Experts of a small language model.
Experts: 40 experts in each of 14 layers, 128 ReGLU neurons an expert, a sigmoid router.
Training: a variant of Adam for the experts, 3196 steps.
Below are experts of layer 10 (counted from 0) of a mixture-of-experts language model. Rows are named router (the router's row for the expert), gate (a neuron's input weights, with its number), up (a neuron's input weights, with its number) and show model dimensions 0-127. Each number is 50 + 10 x the weight over its row's rms, rounded and kept within 0 to 99.
Before each expert's rows: "comes after" lists some tokens at least twice as common just before its tokens as in all text. This comes from a sample of Wikipedia text that the model never trained on. Tokens count by the router's weight.

# expert 12
comes after: ".", "\n", ",", " by", " In", "In"
router:46 56 52 56 57 55 53 49 56 45 41 48 51 35 50 44 37 58 41 52 52 35 47 44 57 34 43 64 56 34 47 52 60 47 32 48 45 42 49 58 49 47 44 62 21 65 58 43 38 60 52 46 48 50 52 38 53 46 36 32 44 58 36 37 50 63 37 45 30 81 30 40 30 51 38 46 49 49 49 55 58 58 35 44 56 58 38 42 59 50 37 56 38 58 60 47 47 58 39 43 59 43 51 55 53 27 55 47 31 52 58 57 39 50 47 47 44 44 70 73 49 50 67 36 50 54 55 59
gate0:43 39 54 40 41 44 44 61 48 53 53 48 51 39 60 46 39 46 44 49 47 39 57 30 78 39 51 57 43 45 67 45 57 59 51 47 42 43 54 58 27 58 37 48 28 59 52 40 53 58 57 50 62 50 58 56 40 40 46 49 47 51 34 30 62 46 42 44 36 59 46 37 52 40 46 51 47 35 53 54 65 53 41 20 65 56 60 46 49 55 55 58 47 65 61 47 70 66 43 61 58 51 55 39 43 45 49 30 45 62 52 41 51 50 23 61 55 66 44 58 62 62 46 46 49 40 55 63
up0:26 43 45 59 58 53 47 55 36 53 37 32 54 47 37 53 59 47 63 56 71 41 57 68 38 53 51 68 44 32 35 37 62 63 57 55 53 52 45 39 47 61 50 52 46 48 43 44 65 54 61 57 40 41 28 59 45 51 34 54 46 52 32 52 48 61 53 58 65 45 65 56 59 44 37 26 56 61 55 42 52 57 64 52 65 53 58 62 59 50 32 66 52 41 57 52 37 58 57 51 54 49 74 52 45 57 56 47 59 38 54 51 46 45 52 49 42 50 55 28 46 49 48 44 66 53 71 40

# expert 16
comes after: "–", ")", ".", "\"", ":", " ("
router:51 48 46 70 48 55 53 50 48 51 47 60 58 46 48 47 59 60 39 54 36 43 47 52 44 34 47 37 60 50 48 53 44 57 41 42 37 34 40 49 48 52 39 59 51 42 84 54 54 54 40 55 53 46 56 51 41 31 51 34 47 39 41 55 53 47 56 60 43 59 30 55 40 39 32 37 46 39 44 57 50 72 42 42 44 52 58 44 59 51 43 78 42 71 52 51 67 71 58 41 58 65 59 48 43 45 42 45 39 37 31 46 31 39 39 58 44 59 62 59 52 45 46 42 42 32 37 41
gate0:43 49 38 62 31 37 40 42 47 46 45 48 56 29 42 50 56 48 48 57 39 56 40 49 62 23 51 56 61 58 65 60 44 69 51 35 54 52 45 37 50 53 39 34 44 36 62 49 38 49 70 56 55 46 50 61 59 42 58 52 54 53 61 57 54 44 54 56 69 43 62 57 46 48 58 48 55 44 73 60 54 39 45 55 41 45 73 74 57 46 56 46 56 64 67 45 52 58 52 55 45 75 51 53 42 59 42 45 36 40 44 65 46 37 52 56 72 63 60 45 47 42 68 50 59 47 43 45
up0:49 46 41 52 55 44 54 48 25 55 45 28 63 53 42 51 37 46 48 46 39 51 74 52 56 57 46 57 45 52 34 39 70 27 53 53 58 47 41 46 52 51 58 30 65 60 47 46 64 50 43 56 41 66 47 22 58 57 41 42 57 64 52 49 65 63 57 71 50 51 57 51 46 59 56 58 45 55 41 47 30 52 37 55 46 60 37 55 22 61 44 39 49 62 52 43 45 50 53 35 51 48 55 31 46 55 61 60 66 67 63 53 42 58 50 53 39 54 41 47 61 57 55 50 59 64 47 48

# expert 36
comes after: " a", "-", " an", " the", " \"", " and"
router:44 42 42 50 53 49 57 55 51 43 39 39 47 46 50 46 66 68 37 35 39 54 37 36 67 37 40 34 51 61 58 46 63 43 32 59 53 40 36 47 27 45 46 72 37 49 63 69 46 45 51 38 53 26 46 51 45 41 30 44 37 50 50 58 38 60 45 40 37 68 43 59 60 46 28 46 54 36 45 72 40 59 59 50 50 61 60 57 60 52 31 56 34 58 47 53 44 52 62 40 62 62 45 49 39 46 41 46 43 46 42 58 50 30 52 45 47 53 51 56 52 50 51 37 45 42 47 47
gate0:43 56 54 61 74 50 54 51 66 57 33 46 61 33 40 57 45 63 55 56 57 47 45 39 47 58 40 41 46 53 46 53 62 39 38 56 40 35 43 46 52 56 60 51 54 55 49 60 58 56 38 46 64 45 35 51 31 50 35 42 60 29 51 55 32 44 51 43 53 54 60 65 44 49 52 54 42 55 57 60 53 76 51 51 55 48 49 47 55 42 40 40 52 51 55 60 35 54 28 45 44 49 57 64 31 47 28 31 32 43 62 42 46 60 48 59 47 62 49 49 68 31 34 58 34 50 60 36
up0:55 40 53 52 30 37 47 45 58 51 53 36 57 49 64 38 31 29 48 61 44 46 58 67 42 47 55 55 46 53 40 47 47 65 62 43 59 53 66 33 49 52 55 59 45 47 50 38 57 47 72 66 43 69 63 55 45 50 51 39 45 57 60 52 57 45 58 60 45 42 53 58 53 53 43 55 62 38 44 53 34 50 52 62 45 67 55 56 41 63 35 53 63 48 29 41 41 50 54 56 48 85 64 45 48 51 58 34 54 42 55 46 56 43 49 42 49 26 44 38 50 34 72 45 55 42 64 46

# expert 17
comes after: "\n", " ", ")", "%", " 0", " 1"
router:34 47 61 79 50 59 62 57 35 56 41 56 58 42 37 58 67 52 29 44 46 38 57 59 49 40 51 54 39 49 45 56 56 55 33 72 32 41 57 58 41 39 40 38 43 44 56 60 49 61 47 53 56 46 43 49 35 28 44 24 48 38 34 42 42 48 39 60 49 60 27 43 45 55 51 46 60 43 52 65 39 55 50 51 52 58 47 48 54 31 54 79 44 52 51 49 50 55 44 51 46 63 51 50 62 39 44 33 69 51 52 46 49 32 50 43 64 42 56 47 46 54 40 51 55 43 48 44
gate0:47 43 57 58 58 53 49 54 55 50 46 70 44 49 32 45 44 54 54 63 45 31 54 45 56 58 36 52 48 45 40 40 54 32 32 60 51 43 49 47 44 43 32 39 46 50 51 74 49 49 52 52 57 51 54 64 23 32 35 33 43 46 44 43 48 36 41 32 51 55 42 41 66 43 39 69 57 46 39 57 55 49 39 56 56 49 54 60 56 46 50 53 52 50 49 31 44 58 64 41 63 47 38 32 57 42 32 64 62 61 38 43 53 39 43 39 66 39 63 46 28 51 46 43 59 63 60 49
up0:54 46 58 70 67 57 50 54 48 54 50 65 29 51 30 49 49 56 49 58 49 36 57 57 64 56 33 49 44 63 34 45 50 37 28 65 56 43 59 52 51 40 30 36 52 37 52 90 53 49 50 54 64 34 49 60 31 29 37 22 45 36 38 44 56 42 54 47 51 53 37 52 64 38 44 48 50 44 38 47 50 45 39 57 48 44 51 54 56 49 49 64 55 48 49 48 46 52 56 47 45 49 37 44 46 49 39 55 58 52 44 49 50 50 44 44 52 39 56 43 29 58 51 54 64 62 61 46

# expert 14
comes after: " ", " |", " 0", " 1", "%", " 2"
router:44 51 44 64 55 63 67 38 51 37 43 56 52 31 52 43 52 65 35 48 33 40 48 47 56 34 43 52 53 52 44 42 56 39 25 45 34 33 35 55 53 49 58 55 43 47 74 52 53 49 45 45 59 42 58 53 43 37 47 38 36 44 44 50 50 59 52 68 48 72 31 40 43 33 30 41 58 43 42 65 52 73 42 50 48 63 49 55 65 45 38 65 46 68 58 48 61 56 53 39 59 48 49 45 47 38 52 34 45 47 37 41 43 48 32 56 51 50 51 62 49 42 51 41 52 30 52 52
gate0:65 64 51 50 48 51 66 59 41 66 47 36 50 47 50 59 59 50 53 31 50 44 46 45 56 49 56 63 52 55 37 58 54 40 44 46 46 53 38 49 45 52 45 52 40 51 56 44 61 56 33 36 53 19 62 44 49 56 46 43 54 48 47 38 49 46 61 53 51 63 59 52 50 77 45 44 41 29 69 58 64 55 48 44 53 40 29 56 63 45 46 49 50 53 56 28 44 35 44 53 70 49 45 52 62 35 58 22 63 31 35 46 47 58 58 66 57 47 67 45 63 57 53 47 40 44 41 52
up0:70 49 37 53 36 49 44 40 51 35 58 52 59 56 57 27 56 54 47 53 44 45 30 45 56 43 43 40 51 47 50 69 60 61 53 63 54 33 40 52 62 59 58 52 57 33 53 56 45 54 56 52 60 67 52 51 45 57 61 38 55 60 57 53 35 44 63 40 54 58 51 70 56 51 57 64 59 66 47 53 57 67 54 39 38 62 68 60 63 47 47 49 28 56 65 55 53 63 59 42 40 44 32 53 53 51 46 74 41 50 47 50 41 54 50 32 55 53 48 77 35 45 53 61 47 56 65 63

# expert 39
comes after: "-", "==", "|", " |", "===", " the"
router:51 39 46 60 63 45 61 56 69 31 40 35 65 52 43 45 55 53 25 53 29 40 48 50 40 46 29 42 62 52 53 57 70 34 39 51 56 55 43 67 54 50 44 46 44 44 66 50 66 48 46 61 43 55 50 42 67 51 43 38 51 48 47 32 49 55 57 52 44 61 43 58 38 54 37 49 62 53 59 63 43 55 45 58 48 67 64 46 64 52 34 59 40 56 55 50 59 54 57 41 45 61 52 34 46 47 55 57 36 61 43 41 60 37 54 64 33 35 47 56 39 36 39 30 38 53 44 35
gate0:44 50 56 44 53 35 53 53 59 36 54 46 54 55 46 38 48 63 33 60 40 45 30 46 41 61 35 46 54 58 46 47 65 27 32 54 41 52 44 68 46 45 61 46 49 50 73 49 45 47 36 54 34 44 55 53 52 48 60 55 58 43 53 50 53 45 56 48 37 54 49 50 21 36 39 26 52 45 58 64 46 53 56 54 42 67 42 49 56 57 59 65 50 59 60 46 49 55 28 37 44 54 58 36 21 43 46 31 41 45 63 47 53 39 46 53 54 37 55 51 56 50 42 40 23 55 58 47
up0:31 34 58 44 38 48 60 64 39 52 58 54 55 38 53 50 47 47 54 44 48 44 46 44 46 46 60 67 37 54 60 28 68 47 43 59 58 42 42 33 62 65 46 61 63 63 37 55 43 43 57 38 70 61 48 39 65 57 55 32 62 47 37 46 57 38 54 47 62 42 61 35 53 35 56 48 52 43 50 46 57 46 46 50 43 47 66 49 63 42 60 50 35 40 54 57 48 60 39 58 44 50 50 28 48 46 48 30 45 72 59 43 42 53 55 63 55 57 49 74 41 45 40 67 51 42 39 68

# expert 25
comes after: " |", ".", ")", "\n", "===", "=="
router:32 55 32 57 48 40 49 38 43 50 52 58 56 44 52 54 54 64 40 42 51 51 51 29 69 48 36 42 36 49 66 58 51 36 56 60 46 23 47 50 58 47 28 44 33 48 60 64 61 59 49 49 56 42 44 48 49 43 62 50 36 47 28 40 42 48 50 60 36 50 43 57 52 33 46 42 62 47 61 54 52 55 49 39 34 48 61 43 67 44 33 72 27 61 56 48 55 51 42 42 52 49 56 50 43 45 36 47 46 51 45 43 51 57 21 70 49 56 50 47 57 43 42 51 37 40 61 43
gate0:29 41 53 64 42 37 50 47 43 47 53 51 46 54 43 46 66 44 59 43 46 47 50 39 52 48 48 49 46 41 59 55 48 46 48 47 37 31 46 52 22 62 40 47 44 49 57 72 47 63 65 46 48 63 51 52 50 39 56 48 56 43 44 46 45 40 37 69 40 58 31 59 50 44 46 62 46 44 50 54 42 54 48 52 62 60 40 42 68 54 54 77 49 47 72 57 45 57 64 65 36 64 41 46 46 50 59 41 59 23 44 47 39 46 55 48 48 36 73 51 41 33 27 52 64 51 47 41
up0:27 47 51 56 43 50 52 46 45 48 54 40 49 47 39 53 58 47 57 36 50 57 38 35 49 50 45 65 45 53 45 49 36 44 51 29 42 39 50 47 41 65 41 58 41 44 62 46 40 57 50 67 59 52 23 56 56 43 65 50 50 50 48 54 44 48 38 63 48 49 46 59 71 35 34 54 51 43 51 36 46 47 42 51 58 45 45 45 55 56 61 57 62 76 83 42 49 71 59 61 43 60 28 53 36 55 57 44 40 23 38 50 36 53 64 45 53 48 54 53 37 33 55 49 52 42 51 48

# expert 5
comes after: " in", ".", "ed", " on", " at", "ated"
router:47 43 52 74 38 33 58 51 54 42 45 53 40 34 56 24 43 41 50 41 20 52 55 46 60 24 53 51 57 43 42 66 59 57 36 40 45 33 44 54 45 48 41 58 50 51 47 52 47 53 54 44 43 33 58 35 53 56 37 56 46 52 43 48 41 42 52 57 40 46 23 58 55 33 53 48 49 48 37 70 49 53 38 57 43 50 55 56 64 43 42 74 48 50 53 57 58 60 62 44 65 42 58 42 48 59 62 41 39 56 36 62 56 51 31 53 56 52 62 44 40 33 56 42 55 50 62 45
gate0:62 32 50 53 69 66 50 65 31 55 53 42 40 44 25 43 51 52 54 43 54 42 51 29 72 58 32 37 59 36 40 47 66 42 44 59 59 45 44 55 60 47 38 59 44 54 50 34 49 40 35 53 51 47 46 35 45 55 56 48 35 35 43 50 56 41 58 36 41 46 44 62 57 38 37 52 40 56 38 42 46 49 30 47 54 52 70 44 49 47 50 74 51 55 47 55 65 50 50 48 59 30 30 47 47 43 36 48 44 44 47 50 55 29 53 46 48 52 60 64 39 57 60 38 52 52 58 64
up0:61 46 59 39 54 46 55 54 39 40 38 48 44 64 35 37 49 47 53 51 53 51 53 31 62 57 30 39 42 41 56 58 58 49 18 70 41 46 40 52 57 39 34 53 39 44 49 43 55 37 50 37 54 48 60 31 46 49 58 56 39 35 59 43 45 37 36 59 53 49 39 49 50 56 55 28 46 36 47 57 55 53 34 50 72 47 47 47 58 26 45 40 42 46 48 60 69 43 42 46 52 47 31 51 41 47 33 50 43 52 44 46 44 53 37 51 56 70 58 65 35 50 52 51 55 50 58 69